{"n_experts": 128, "normalize_top_k": false, "init_std_router": 0.00666, "optimizer": "soap_variant", "batch_tokens": 65536, "seq_len": 512, "steps": 5678}
Below are experts of layer 2 (counted from 0) of a mixture-of-experts language model. Rows are named router (the router's row for the expert), up (a neuron's input weights, with its number), down (a neuron's output weights, with its number) and show model dimensions 0-127. Each number is 128 + 32 x the weight over its row's rms, rounded and kept within 0 to 255.
After each expert's rows: a language model's description of what the expert responds to; "gets" lists some tokens that make up at least twice as much of what it gets as of all text. This comes from a sample of Wikipedia text that the model never trained on. Tokens count by the router's weight.

# expert 45
router [161 111 160 125 173 205 164  88  80 139  94  98 128 129 107  93 135 112  75 150  71 154  75 106 123 149  90 144  75 100 184 114 103 155 148 108 103 170 101 149 133 149  89 144 120 149  87 166 100 189  88  89  98 153  84 177 113  76 141 153  90 144 156 119 178 103 146 182 146 163 122 122  70 121 103 112 161 138 189 179 125 140 136 147 140 132 141  81 152 116 102 117 143  79 111 153  78  90 139 112 147 134 126  98  92 130  91 169  63 151  81 152  97 102 102 158 101  76 128 156 105 119  89 126 174 184 144 135]
up0 [169 110 156 208 144 134 130  58 116  93 155 142 152 162  81 147 134 140 157 121 125  50 159 120  93  88 140  73 128 152 131 147 181 155 222 130 186 106 128 141 132 118 135  84 144 173 134 129 108 102 147 121  93 128 120 113 198 124 142  92 169 160 111 137 161 161 171 156 147 126 157 155 200 114 151 102 110 100 102  96 159 126 109 162 145  96 121 145 117 138 135 174 139 173 126 112 133 139 174 139 102 106 177 179 139 174 132  96 103  66 126 115 113 179 114 108 114 104  27 135  98  92 131 117  98 106 105  91]
down0 [127 213 133  94 132 156 156  85 147 106 169 104  71 111  91 123 163 163 129 160 140 139 148 175 122 126 198  76 154  89 114 134 106 137 139 171 128  81  58 108 136 118 130 179  59 136 189 124 121 124  80  70 110 152 120 135 116 178 184 114  73 109  47 152 127 112  83 133 132 136 138 106 137 189 131 106 128 114 168 103  86 131 125 144 106  97 105 144 144 136 148 156 136 150 102  94 133 109 141 151  58 198 158 141 142 118  65 126 108 160 114 108 113 133 145 158  66 104  77 136 123 112 158  92 144 165 122  91]
What it handles: Hyphens and dashes
gets: "-", "–", "/", " (", "i-", ", "

# expert 35
router [174 118 147 123 120 125 107 161 130  77 143 124 117 121  76 151 132 108 113 122 128 134 144 105 140 134  91 180  99 115 196 160  80 219 145 136 108  96  95 176  94 157 144 108 109 153 160 176  91 130 120 122 176 151 139  76 156  66  73 159 135  93 128 166  82  99 124 181  87  99 102  82 143  97 140 115 169 104 135 171 122 151 100  91 140 146  82 122 115 110 149 161 111 113  99 149  91  94 192 126 112 126 140  65  98 141 101 196 134 202  96 107 123 153  78 105 104 133 116 122  97 120  87 176 146 163  74 180]
up18 [131 125 115 132 153 105  77 147  54 135 167 132 142  87 133  94 157 150 189 124 179 141 183 128 132 132 114 106 115 117 140 168 130 111  99 154 141 170 126 143 114 175 164 118 138 117 110  78 159  60 132 171  98 138 132 105 181  99 133 119 166  80 121 147 142 192 161 171 163 113 140 152 145 147 147 126 107 124  81  87 148 147  77  94 130 107 161 182 103 127 129 162 214  88 172  96 154  94  96  88 140 112  79 178 119 121 155  75  96 147  91  88 119 164 121 174 124 195 141 141 152 187 155 164  74  95 164 111]
down18 [ 96 107 138 137 109 101 142 127 165  96 147 117 141 109 142 124 101 148 122 107 116 182 167 128 167 221 149 143 102 119  89 134 112 138 180  89  63 120 114 151 137 111 141 108  90 166 103 158 141 138 151 122 131 127 111  60 107 103 126 102  64 134 126 139 105 116  81  91  99  51 184  61 123 141  82 124 141 149 149 151 128 152 100 144 123 163 124 104 159 127 120 124 157 154  49 151  97 128 114  85 127 119 161  96 110  60 109 140 133 159  66  60 177 177 105 155  88 183 120 118  94 109 172 212 130 133 111 158]
What it handles: Wiki section headings
gets: "===", "==", " ===", " ==", "====", " ===="

# expert 38
router [162  99 135 124 151 163 132 146  90 144 142  82 120  75 107 112 150 174  63 111 127 142  90  76 147 136  56  94 164 127 176 169 134 115 136 146 182  95 213 127 152 130 143 132 141 170 139 154 120 131 141 101  75  99 106 114 136 180  88 172  62 133  91  70 156 117 109 163 151 161 175 100 124 128 128 160  65 151 143 151 141  92 155 139 131 162 130 114  66 123 137 120 124 101 130 107 124 133 153 143 167 113 108  80 132  88 125 171  62  69 135  81  76 118 184 165 164 175  84 117 151 127 124 158  93 113  76 139]
up1 [110 143  98 133 154 107 118  79 155  95 179 115 110 105 155 164 101  93 203  94 105 132  98 140 133 107 152 173  68 167  99 100 120 131  72 125 102  73 121 127 192 127 123 188 154 112  83 124 119  57 147 157  99 125 136  94 140  94  98  92 143  89 165 156 176 135 154 131 113 100  85 133 156 141 142 133  96 200 110  83 129 143 104 130 170  70 150 173 159  90 131 115 155 160  67 173  52 191 158 138 129 115 103 155 109 100 160  81 141 132 103 120 172 190 130 164 161 108 155 137 149 103 105 132 102 129  96 146]
down1 [117 118 112 110 105 167 152 129 122  86 164 147 112 136  52 102  89 123 131 159 105 114 143 105  78 120  45 168 117  83 142 183 145 121 169 154 132 154 123   8 170 109 153 125 110 119 103 118 153 116 185 118 156 147 150 181 130 105 140 164 111  72 163  69 123 111 128 146 110 139 115 119 141 154 160  76 145 151 175 126 119  62 158 120 113 160 141 155 127 146 123 128 117 122 157 132 132 129  97 140  70 132 110 106 100 157 145 164  83 131  75  99 187 231 150 152 142  81 145 152 105 130 142 170 165 152 147 165]
What it handles: Math and score punctuation
gets: "\n", "–", ":", "1", "}", "$"

# expert 0
router [129 152  99 127 148 161 121  92 176 159 132 148 143 163 106 144 148 128 138 111  80 142 147  70 114 166  85 143 143 128 118 138  80 153 164 141  99 135 130 120  98 169 106 155  99  92  37 174 107 124 121 134 123 108 224 144  87 117 160  91 128 149 103 129 206 149 151 131 158 179 139  89  71 105 116  62 146 115 151 134 121 233  93 118 150  88  91 126 139  91  82 125 120 123 110 158 169 123  66 146 127 129 120 103 116 135 133 166 149 136 131 107 175  64 151 156 103  77 137 183  95 103 143 141 189 149 143 139]
up0 [119 138 160 123 127 118  25 117  85 104 174 137 150 133  71 141 119 146  95 163 112  67 148 156  88 123  99 178  75 130 146 120 126 126 179 110 140 122 115  82 109 127 130 155 145 120  97 140 105 100 165 129 189  63 107 129 137 141 109 184 176 148  93 120 192 108 122 134  93 177  58 119  72 112  90  76 178 123  82 163 102 133 137 142  85 110  88 134 141 145 141 157 130 160 129  71 157 142 164 102 100 155 112 131 131 120 105 175  85 153 196 111 166  74 130 152  79 154 110 122 115 171  86 143 129 159 122  82]
down0 [108 115 109 145 133 137 178 153  55 114 101  72  61 160 106 109 144  96 143  95 117 178  54 166 158 110 136 110 163 113 130 121  89 140 141  92 139 139 115 127 112 186 153 113 100  99 156 116  78 149 174 163  76 134 162 118 208 216 159 127 135  75  98 134  64 123 158 141 125 163 150 121 171 106 149 126 117 128 143 158 181 132 109 116 108 141 144 161 160  87 161 109 100  86 153 168  96 153 136 178 114 121 112  60 138 147 165 114 155 127 120 127 129 145 139 137 152  78  96  92  60 120 169  82 145 113 173 166]
What it handles: Sentence ends, surname pieces
gets: ".", " in ", " St", " W", " dis", " w"

# expert 17
router [120  83 119 113 204 109  73 128 124 130 179 148 145 145 168  93  87  93 164 106 182 161  99  99 105 134  82  99 165  63 101  73 124  41  59 136  94 127 176  98 137 123 152 101  88 171 151 123 157 114 130 162 149 139 157 159 162 148 153 140 139  95  70 111 106 130  70  88 110 143 146 169  85 154 168 126  83 142 150 108 125 154  79 105 192 164  97  84 114 149 118 179 138 133 142  94 176 134 167 112 101 131  79 147 158 130 100 124 119 131 109  72 137  81 124 137 134 135 161 145 117  76 190 138 139 136 119 117]
up0 [164 117 126 119 125 100 152 127 123 159 123 131 102 130 161 122 173  83 212 159 147  75 130 153 123 118 173 136 114 127 129 128 109 125 118  97  68 168 134 173 100 135  51 123 136 116  96 149 214 166 158  85 159 113 126 200 139 163 122 117  74 158 135 100 133  81 123  92 105 146 162 131 116 108 121 155 147  94 155 175 186 131 150 105 111  37 119 140  74 104 126  84  68 131  89 164 133  84 151 148 179 149 128  97 106 110 122 121 172 121 175 172  95 126 138  72 152 113 126 152 169 111 116 197  96  92 147 113]
down0 [128 112 127 161 144 126 130 141  52 145 144 110 139 217 166 131 141 149 104 146 121 145  93 167 139 207 124 142  89 104 183 144 101 126  96 133 132 184 114 138 104 182 102 121  92 122  75 146 158 117  74 127 191 144 108 180 174 158 119  83 110 146  57 137 160 140 104 116  51 100 109 166 100 154 161 187 164 109 127  97 109 121 134 117 128 119 168  38 135 109 155 149 116  92  72 155 173 117  90 149 176 134  96 117 169 119 167 125 112 167 116 168 148 155 146 130 137  92  96 104  81 117 142 158 144 118 145  93]
What it handles: Music album and song text
gets: "| ", "|", " a", "1", "ess", " to"

# expert 2
router [126  81  91 166 143 158 106 114 120 169 134 204 115 115  68 136 145 184 168 159 145 193 117 132 157 149 146 131 116  85 150 163 128  74 131 171 136 101 127  58 159 157 128 156 160 111 158 154 120 173  93  87 141 156 146 181 122  82 100 138 118  71 162 116 132 116 132 163 130 161 110 163 111 117 120 112  97  99 155 198 140  63 101 127 180 139 118 144 116  61 120  98 174 121  95 118 132 108 168 140 115 138 131 111 125 194 148 111 154 176 160  87 103  96  68 120 131 122  93 127 118  76 111 151  49 175  79 130]
up2 [ 99  78  86  76  58 123 132 208 129 138 149 168 131  91 141 178 146  73 140  59 132 146 152 144 102  92 102 122  92 143 170 158 148 130 119 110 184 142 110 154 130 165 157 144 120 140 137 186  90 109 103  65 184  83 117 124 103 172 130  97  90 134 136 103 105 101 143 165 111 113 117 172  95 119 129 108 129 136 110 127 198 126 198 194  73 100 147 149 200  82  92  57 175 117 135 155 115  90 118 126 152 122 150  98 133 172 150 121 169  99 126 123 116 112 152  63 123 124 118 130 156 117 157 148 142 102  95 134]
down2 [149 133 121 127 107 114 105 103  98 107 171  79 116 170  84 136 107 166  87 190 178  70 159 108 200  88  27  78  91 118 160 102 126  65 158 134  80 157 144 148 158  90 127 111 101 117 175 111  98 148  79 121 124  93  62  86 131  86 110  94 187 129 104 126 145 151 107 193 128 122 173 143 125 134 127 113 121 117 120  69 127  80 151  76 164 132 130 132 131 126  96 129 143  87 169 120 129 175  84 112 115  98 188 117 112  94 164 183 131 139 134 136 172 130  90 111 124 143  93 106 136 166 127 111 153 151 135 170]
What it handles: Range and time prepositions
gets: " ", " in ", " to ", "00", " and ", " the "

# expert 10
router [ 96 167  94 153 136 165 161 172 122 114  87  77 137 137  99  92 108 132 165 144 103 192  81 147 161 192 149 110 112 112 139 155 140 154 129 139 199  79 127 122 148 133  75 107 128  88 130 156 109 160  73  85 137 172 113 154 137 128  88 136 142 128  89 102 109 124  75  99 118 136  99 125 160 105 158 110 193  70  86 154 119 105 154 173  93 135 133 160  74  92 151 219 113 164 168 147  99 131 161 120 183 129 154 122 117  83  82 133 169 166  81 121 105 112  99 154 110 141  59 107  86 188 107 130 150 123 101 108]
up0 [ 75 157 137 108 135  84 120  98 183  69 129 127 114 109 128 149 160 130  91 148 167 130 183 123 140 176 164  76 119 165 131  97 122 195 144 177 208 110 147  76  95 165  89 107 123 131 175 152 137 105 141 167 173 131 120 119 135 161 113 116 172 154 127 137 159  82 147 100 210 132 130 167 165 116 130 114 157 133 143 111 123 176 114 164  61 134 133 150 149 102 202 162 131 149 118 120 141 158 155  57 168 155 153 112 109 128 121  85 152 147  87 124 101  71 110  76  95 149  82  90 103 103 107 146 105 119 168  70]
down0 [133 178 170 126 102 112  85 115 153 117  92  67  24 177  94 134  60 116 155 137 137 149 129 174 112  89 117 163 169 157 148 186 103 165 107  56 131 128 169 169 123 179 159 160 104 111  86 100 135  94 100 148  69  52 126 108 113 129 136 138 156 144 135 173  79 131 124 156 111 133 133  57 107 160  98 139 137 154 117 135 142 133  80 126 203 138 164  99 130 128 122 105 197 142 174 129 130 148 119 140 139 134 108 106 128 112  97 144 132  72  87 103 104 160  90 116 130 115 157 104 187 136 147 137 123 133 111 188]
What it handles: Uppercase code letters
gets: "E", "A", "R", "C", "O", "H"

# expert 29
router [103 117 162 140  92 103 131  92 175 164 166  59 130 131 123 160 148 117 125 175 166  63 129 103 128 103 107  88 193 154 113 152 148  47 118 128 143 103  95 101 206 141 155 157 106 167 171 143 136 121 131 139 151 114 187 145  85 161 122 112  95 155 116 151 141 110 167 150  65 163 167 163 147 103 140 140 106 202 150 126 165 140 160 142 119 192 123 167 162 131  99  99 180  72 193 159 143 148 123 164 157  99 120 118 167 122 112 102 101 106 157  69 149  91 124  76 113 118 144  89 120 151 106 160 172 102 123 169]
up0 [138 186 169 123 151 136 164 164  85 163 113 114 110  91 119 141 136  90 189  95 158 122 111 159 138  66 165  78 118 139  95 112 157 139 181 137  98 122 120 146 135  75 138  72  75 134 186 113 196 180 140 134 199 132 123 132  84 133 124 142 133 136 124 188  94 128 146 140 199 132  90  95 151 136 152 166 117 171 101 130 195 168 134  97 194 121  78 157 126 152 158 137 135  98 130  98 134 119 132  92  77  41 141 153 127  99 122 166  97 114 159  81 112 106 151 148  96 138 113 124 157 121  73  75 113  96 109 129]
down0 [142 179 169 141 150 143 131 130 156 136 186 209  58  27 129 145 157 115  94 162 109 131 126 132 144  99 131 125 165 162 151 100 143 101 116 133 115 120 109 129 134  74 151 139 159 138  42 121 140 132 125 142  88 123  73 182 137 143 129  41 163 120 127 139 174 128 164  53 173 117 170 132  85 109 143 137 140  89 147 115  81 146 106 152 120 137 120  97 108 114 129 136  63 130 125 101  83 140 181 108 149 118 109 102 113  95 165 171 125 106 123 153 106  82  74 128 116 146 129 135  74 120 199 139  64 154 134 116]
What it handles: Indefinite article phrases
gets: " as a", " is a", " a", " in ", " in a", ") is a"

# expert 30
router [143  82 147 155 129  92 157 124 193 102 141 125 173 157  96  95 100  94 139  73 142 102 181 203 141  60 136 141 140 123 126 131 101 137 136  93 187 122  98 153 116 186 110  66  96 111 130 139  99 151 158 133 150 144 122  95 157 120 112  83 112 144 167 168  85 130  90  57 159 156  77  95 103 128 137 105  97 156 147  72 115 161 157 148  90 124  83 144 108 129  93 130 121  99 127 143 174 155 154  95 141 130 103  62 108  97  59 165 130 144 194  78 147 131 139  58 102 165  91 165 117 114 173 141 152 123 171 137]
up5 [143 100 104 186 111 158  92 109 110 159 142  76  55 118  82 115 139 126 115 108 184 138 117 140 161  81 129 123 141 193 139 110  99  60  83 120 144 136  99 125 117 145  99 156 165  76 100 146 153  94 127 125 149 109 100  80 164 132 109  87 143 144 129 148 176 102 145 162 133 137 156 137 103 104 171 185 107  68 165 149  61 196 124  49  95 111  82 131 109 133  47 113 128  58 133 104 102 138  89  79 143 159 133 138 143  75 109 174  93 104 129 178 143 149 106 123 168  90  99 111 113 179 116 125 120 119 121 142]
down5 [154 164  95 114 115 159 163 160  50 140 131  80  97 126 128 176 191 201  90 182 186 161 107  95 174 138 120 181  93 180 138  86 150 139 103 117  92  86  89 110 106  87 122 193 135 122 170 104 145  72  63 144 150 110  76 125 126 192 155 145 108 148  67 164 131 167 114 140 129 163 157  68 143 134 117  89 127  87 141 134 143 135 162 156 116 124 125 134 104 153 233 122 146 151 126 104  98 131 138 139 161 177 174 136 126 141 165 132 129 104 115 144 104 143 136 158 137 138  98  84 122  91 121 142  95 112 143 133]
What it handles: Year digits, table fields
gets: "1", "–", "2", "| ", " | ", " (age "

# expert 59
router [116 155 170 116 160 116 188 166 102 155 117 156 143  85 116  37 171 166 146  81 141 163 105 126 137 163 110 166  53  87 190 110 107 184 145 144 112 120 140 116 155 136 159 104 104 115 161 181 121 170 149  78 157 129 142 134 161  64 112 189 123  86  93 132 165 153 131 168 142 148 106  98 135  88 109 125 134 143 192 145 150 114 159 149 107 126 171 150  78 121 153 135 121  95 171 131  87 111 158 125 155 119 149  83 106 153 122 129 124 110 109 125  71 108 149 101 131  50  91 113  80 134 158  67 150 152  65 166]
up16 [146 136 156  86 174 147 126 100  75  80 176 159 106 124 130  93 176 170 121 119 181 100 127 127 152 108 117 161 127  92 124 113  71 120 215  93 117 145 145 156 100 170 187 135 195 120 126 144  93 134 125 137 148 117  99 112  88 255  98 160 105 152 121 164 135  96  96 155 173  94 158 166 157 100 126 180 131 137 169  81 166 136 147 153 119 160 121 161 153  97 168 121 101 124 119 110 171 116  94 135 105  53 167 117 138 130 121 110 189  81 114 122 100 120 113 159  79 114 146 134 137 111 149 136 117 173 114 150]
down16 [101  58 139 129 136 162 136 141  73 112 132  89  86  91 163 114 169  96 130 104 108  94  83 112  80 107 105 120 110 162 169 147 141 153 158 146 181 132 171 165 164  98 125  78 173  85 151 116 105  83 108 140  99 141 114 147 132 140  76 180 105 125 202 161 131 101 163 148 103 102 110 138 146 160 125 183 170  97 123  71 102 156 144 166 175 143 180 134 101 131 180 160 179  86 134 162 145 156 104 105 157 143 100 104 125 105  90 124  95  79  65 182 132 110 112 147 129 161 112 110 200  97 119 153 121 173  62 128]
What it handles: Abbreviation legends, motorsport tables
gets: "–", "ro", ".", "/", "L", "=="

# expert 21
router [ 78  61 127 114 120  99 141 139  97 126 171 118 166 169 117 162 193  47 179 126 108 139 154 136 144 125  97 155 143 153  86 126 145 120  61  95 115 118 116 156 144 107 155  73  97  93 127 155 135 173 145 117 168  99  49 107 138 177 113 162 140 114 135  81 136 164  91 163 108 147 171  99 131 118 118 148 153 137  93 111  38 139 122 168 127  94  77 153 154  90 115 128 149 146 149  71 205 133 169  87  95 133 114 133  64  72 182 157  86 138 146 113 120 123 124 100 124  74 125 111 159 117 173 117  96 127 124 126]
up0 [ 88 148 132 117 147 105  72 116 183 194 137 111 164  96  61 124 144 153 119  87 132 185 142 149 113 169 117 219 117 134 167 151 116 110 146 128  82 158 127 161 154 103 149  98 161 119  61 137  87 122 151 143 163 115 133  93  93 111 101  51 152 179  99 108 159 127 122 147 122 158 137 119 113 149 146 165 152  85 156 105  84 124 137 162 152 165 120 189 103  95  82 122 127  81 112 124 152  95 138 203  99 157  63 111 130 115 113 128 167 182 120 103 135  82 141 136  67 127 102 193 138 127 132 135  99 188 129 166]
down0 [123 112 169  56 142 110 142 140 106 117  74 145 117 141 168 159  74 152 149 149 116  45 131 148 163 155 136 119 155 174 101 107 152 129 105 128 172  94 170  76 165  92 137 114  87 149 148  88 157  78 177 118 137 167 158  61 119 131 147 152 123  95 134 141 140 130  52  87 144 109  90 110 160 110 110 147 124 189 115 168 131 117 160 109 172 122 159 110 145 149 146 107 107 156  59 133  94 148 138 101  91 187 168  74 170 189 118 121 112 150 202 158 136 119 124  77 174 175 147  97 176 115 124 136 153 141 155 158]
What it handles: Biography subject pronouns
gets: " he", " He", " his", " was", " for", "ed the"

# expert 34
router [180 107  88 130 104 194  50 127 114 146 155 121 142 161 175 172 120 142  61 104 127 119 121 127 161 116 168 132 127 129 106 145  98 116 134 119 144 140 111 197 169 137 102 129 160 111 190  82 163  74 141 161 143 109 172 144 106 108 104 108 155 159  80 122 168  22  90 180 120  87 159 138 103 122 149 142 101 160 115 147 134 146 134  89 170 170 135 150  93 106 120 122 152 110 114 128  91 121  93 109 171 129 122 157 173 180  89  76 130 164 147  87 130 126 222 101 152 196 168  94 130 139 127 116 137 137 116 153]
up0 [135  84 133 115  91 170 138 142 141 121 103 122 158 113  62 110  85 123 148  51 118  31  68 164 117 174 105 112 141 133  87 116 109  81 119  97 198 150 155  70 143 182 128 115 153 109 135 119 139 150 201 113 179  88 112 131 100 172 145 124 123 117 133 138 151  94 135  79 175 140 168  91 140 162 114 155  80 129 193 109 132 134 153 155 102  92 105 189 157 160  80 145 124 163 107 133 157 121 124 120 160 150 146 120  99 139 200 132 115  83 149 150 141 114 164 175 148 135  56 128 156 179 148 146 118 165 124 129]
down0 [134 179 131  75 135 147  91 125 142 136 141 127 143 119 172  89  70 139 141  99 122 134 119 123 204 111 106 161 136 168 108 105  89 183 126 118 181 112 124 184 136 106 152  34 168 100 220  97 157 134 171  90 148 142 163 122 175 180  91 159 147 110 128 105 106  93 147 130  69  93  99 114 115 105 165 120 153  97 161 136 157 120 153 153 101 110 143 160 129 116 119 148  71 101 157 169 151 112 189 128 136 170 140 119  80 142 136 145 158 118 116 102 149 105 208 159  92 198 137 153 151  74 128 107  94 118 138 166]
What it handles: Line starts and infobox fields
gets: "\n", "\n\n", " in", "=", " of the", " The"

# expert 31
router [ 99  80 187 148 128 226 192 160 136 115 169 141 165 156 107 109 124 109 198 118 131 152 154 176 117 109  61 129  82  69  97 119 118 146 154 131 164 162 137 109  99  95  98 120 118  98 113 145  56 158 127 107 197 157 129  94 162 116 112 133 148 156  82 178  56 163 150 100 106 113 134 100 135 158 136 110 154  77  94 142 120 162 143 116 127  81  90 133 138 141 151 122 142 172 131 122 144 139 111  88 137 194 107 124 182 111 110 153 129 155 117  80 134  75 154 163 148 115 140 116 159 188 108 122 161 177 160 167]
up0 [ 88 124 164  37 116 213 132  91  80 122 155 162 117  89  97 187 146 147  84 162 175  99 158 144 141 130  89 110 138 125 182 106 163 106 122 198 179 125 128 155 155 109 140 130 191  86 145 118 133 164 104  95  69 107 143 114  73 124  61 115 121 161 128  82 109 129 149 132 119 133 152 130  95 141 115  97 154 149 109 145 136 144  96 130  94 193 100 136  72 129 150  88 136 119  87 118 123  83 145 139 106 112 149 129 141  83 125 181 196  49  76 145 126 137 129 135 165 170 154 134 170 138 158 108 129 141 121 170]
down0 [110 155 131 113 118  90  90 142  69 165 143 139 136 120 141 104 156 130  75 133 155 140  93 142 142 192 121 144 112 105 137  79 155 133 154 159  49 128  32 165 183 162  70  94 159 135 145 119  96 139 115 147 149 201 105  87 164 113  88  94 102 123 112 125 154 123 131 169  95 126 152 108 208  86 133 160 154 121 142 182 164 106  47 101 128 159 130 109 153 134 162 133 118 128 170 125 144 124 104  58 160 118 203 143 121 114 129 148  70 173  80 111 108  83  78 151 108 141  95 148 122 119  96 116 104 116 128 124]
What it handles: Football career tables
gets: " | ", "| ", ":", "\n", " |", "|"

# expert 47
router [130 199 111 160  96 123 128 149 145 117  84  46  77 142 108 126 132 162 125 124  76 154 119  97 185 160 160 118 141 148 133 168 158 100 158 154 181 124 151 118 153 137 102 128 197 140 130 142 132 143  91 105 117 116 131 122 113 198 142 141 118 145  93 105 140 124  69  89 157 168 100 131 160 107 128 118 133 146 108 136 102  93 169 183 106 146 109 141  89  77 135 140  72 171 155 131  92 129 145 153 181  87 168 116  79  68 156 123 133 150  95 111 100 117 116 152 132 177  74  66  66 203 105 175  96  96 120  70]
up0 [134 134 146 103 139  99 193 144 100 124 163 110 133 145 217 138 196 159 141 210 122 120 110 123  98 131 159  71 128 134 148 118 148  93 193 172 143 132  85  71 128 167 124 120  93 123 141  87 131 127  93  68 111 158 106 107  67 105 121 136 157 132 169 128 150 107  81 100  87 142 111 101 145 142 129 110 165 112 152 133  52 123 101 116 167 176 167 119 143 135 114  92 115  51 171 105 167 134 146  88 134 103 135 187  53 109 199 117  91 151 173 103 128 170 132 125 128 119 109 155 139 111 119 165  93 125  85 116]
down0 [140 127 172  74 135 171 128 125 115 174 139 116 163 134 137 158 185 131 136  53 117 175 144 128 167  78 118 120 136 112 103 156 143 156  82 112 160 141  49 161  86  63 156  89 152 100 150 118 182  82 143 137 136 172 119 103 147  63  63  81 106  94 112 138 140 135 125 182 142  64 109 135  46 110  72 132 141  59 118 127 142 192 140 102 145  79 134 115 180 105 141 120  81 115 159 162  98 107 113 127 111 131 143 123 186 139 120 108 122 120 107  88 164 105 159 112 115 151 147 105 113  95  84 150 142 174 104 139]
What it handles: Capital-letter acronyms
gets: "D", "S", "C", "L", "P", "I"

# expert 13
router [107 137 137 145 160  93 134  76 189 107 184 137 120 128 107 197 117 144 107 179 131 121 127  72  88 152 104 135 200 121 139 117  89  84 148  90  91 174  96 136 140 175 119 133 102 148 141 152  95  97 121 172 132 103 163 119 109 134 127  77 118 133 213  79 183  79 132 147  79 162 119  58 150 100 160 157 138 191 107 112  57  86  91 132 174 155 125 116 150  80  72 153 125 123 107 115 184 180 153 106 116 126 107  98 115 158 130 135 119 139 138  67 150  93 126 111 141 166 128 174  97 106 169 154 154 143 148 132]
up16 [ 78  59 169 117 141 110 108 101 115 186 122 108 122 123 155 147  94 129 112 151 136  81  99 113 131 136 161 149 140 123  96 112 142 101 113 156 178  90 123  87 173 116 159 127 139  82 102  78 107 110 146 159 225 136 143 100 148 106 166 167 125 109 115 149 149 156 114 198 119 122 121 127  91 105 149 121 162 132  99 164  90 133  38 102 105  67 128 117 153 148 179 113  79 136 168 111 135 163 135  98 218 156 153 173 170 167  84  89 168  85 139 112  58 120 111 159 165 153 150 124 172 152 130 101 101 123  90 118]
down16 [122 104 149 100 167 147 127 119 129 123 160  91 118  75 102 137  95 152  85 165  80  93  17 155 187 130 154 163 140 127 150 155 189 138 145 124 126 159 118 141 159 158 134 152 152 136 172 110  81 128 124  51 100 122 100 106 126 150 156 124 138  77  85 109 143  79 168 115 113 102 123 111 107 108 154 142 137 195 149 163  81  89  99 174 145 158 167 117 147 115 144  90 105 160 124 168  91 125 145  95 208 116  50  98 153 126 199  84 115 131 159 155 118 135 150 114 175 101 176 102 125 134 125 136 119  84 144 179]
What it handles: Citation and architecture punctuation
gets: " ", ", ", ").", " |  |", ".", " p"

# expert 7
router [136 108 134 100 118 117  99  76 160 154 123  95 158 130 101 111 150  51 115 152  86 133 148  88  70 131 141 124  88 126 149  98 127 140 139 132 151 136  73 202 148 161 155 135  98 118 128 150  90 148 113 210 179 131 121 142 184 107  65 194 115 143 150  87 218 118 120 162 162 163  89 142 117  96 143 100 160 118 180 139  71 107 143 154 140 114  91 118 165 115  93 107 115  85 112 123 172 123 100 106  78 184 176 132  88 151  85 140  80 128 122 139 124  97  91 168  92  78 114 174 113 112 168  96 173 130 135 114]
up0 [125 132 104 135  96 141 100  98 169 152 140 144 174  76 146 111 150 118 123 145 150 127  89  80 150 149 126 116  78 149 101 116 114  48 111 109 100 145 135 141 109 151  99  80  87  71 139 154  94  90 142 113 164 123 220 108 144 113 200 135 108 108 167  72 163 154 133 124  92 108 103 149 160 118 119 117  86 110 127 121 178 168 114 123 117  63 135 139 156 142 150 164 124 184 142  86 142 150  74 138 153 173  99 193 119 199  85 118 125  97 137  32 125 100 108 139 118 142 193  90 173  97 148 138 128 135 173 116]
down0 [145 179 102 103 134 136 112  69 131 121 160 117 167 129 147 105 119 143 151 131 107 139 114 114 109 120 154  76 110 159 163 131 179  84 168 114 114 170  97 170 125 146 114 163 102 160 151 102  84 189 124 133  97 137 129 136  94 108 147 130 113 112 160 131 102 128  87 107 129  81  39 111 165 104 118 122 170 183 108 141 111  59 202 108 164 126 121 150 188  81 111 172 190  69 204 107 108 105 131 108  90 122 159  95  89 139 119  92 125  89 108 105 141 144  80 107 190 148 201 101 125  99  75 136 133  86 151 144]
What it handles: Germanic name fragments
gets: "-", "l", "t", "el", "b", "al"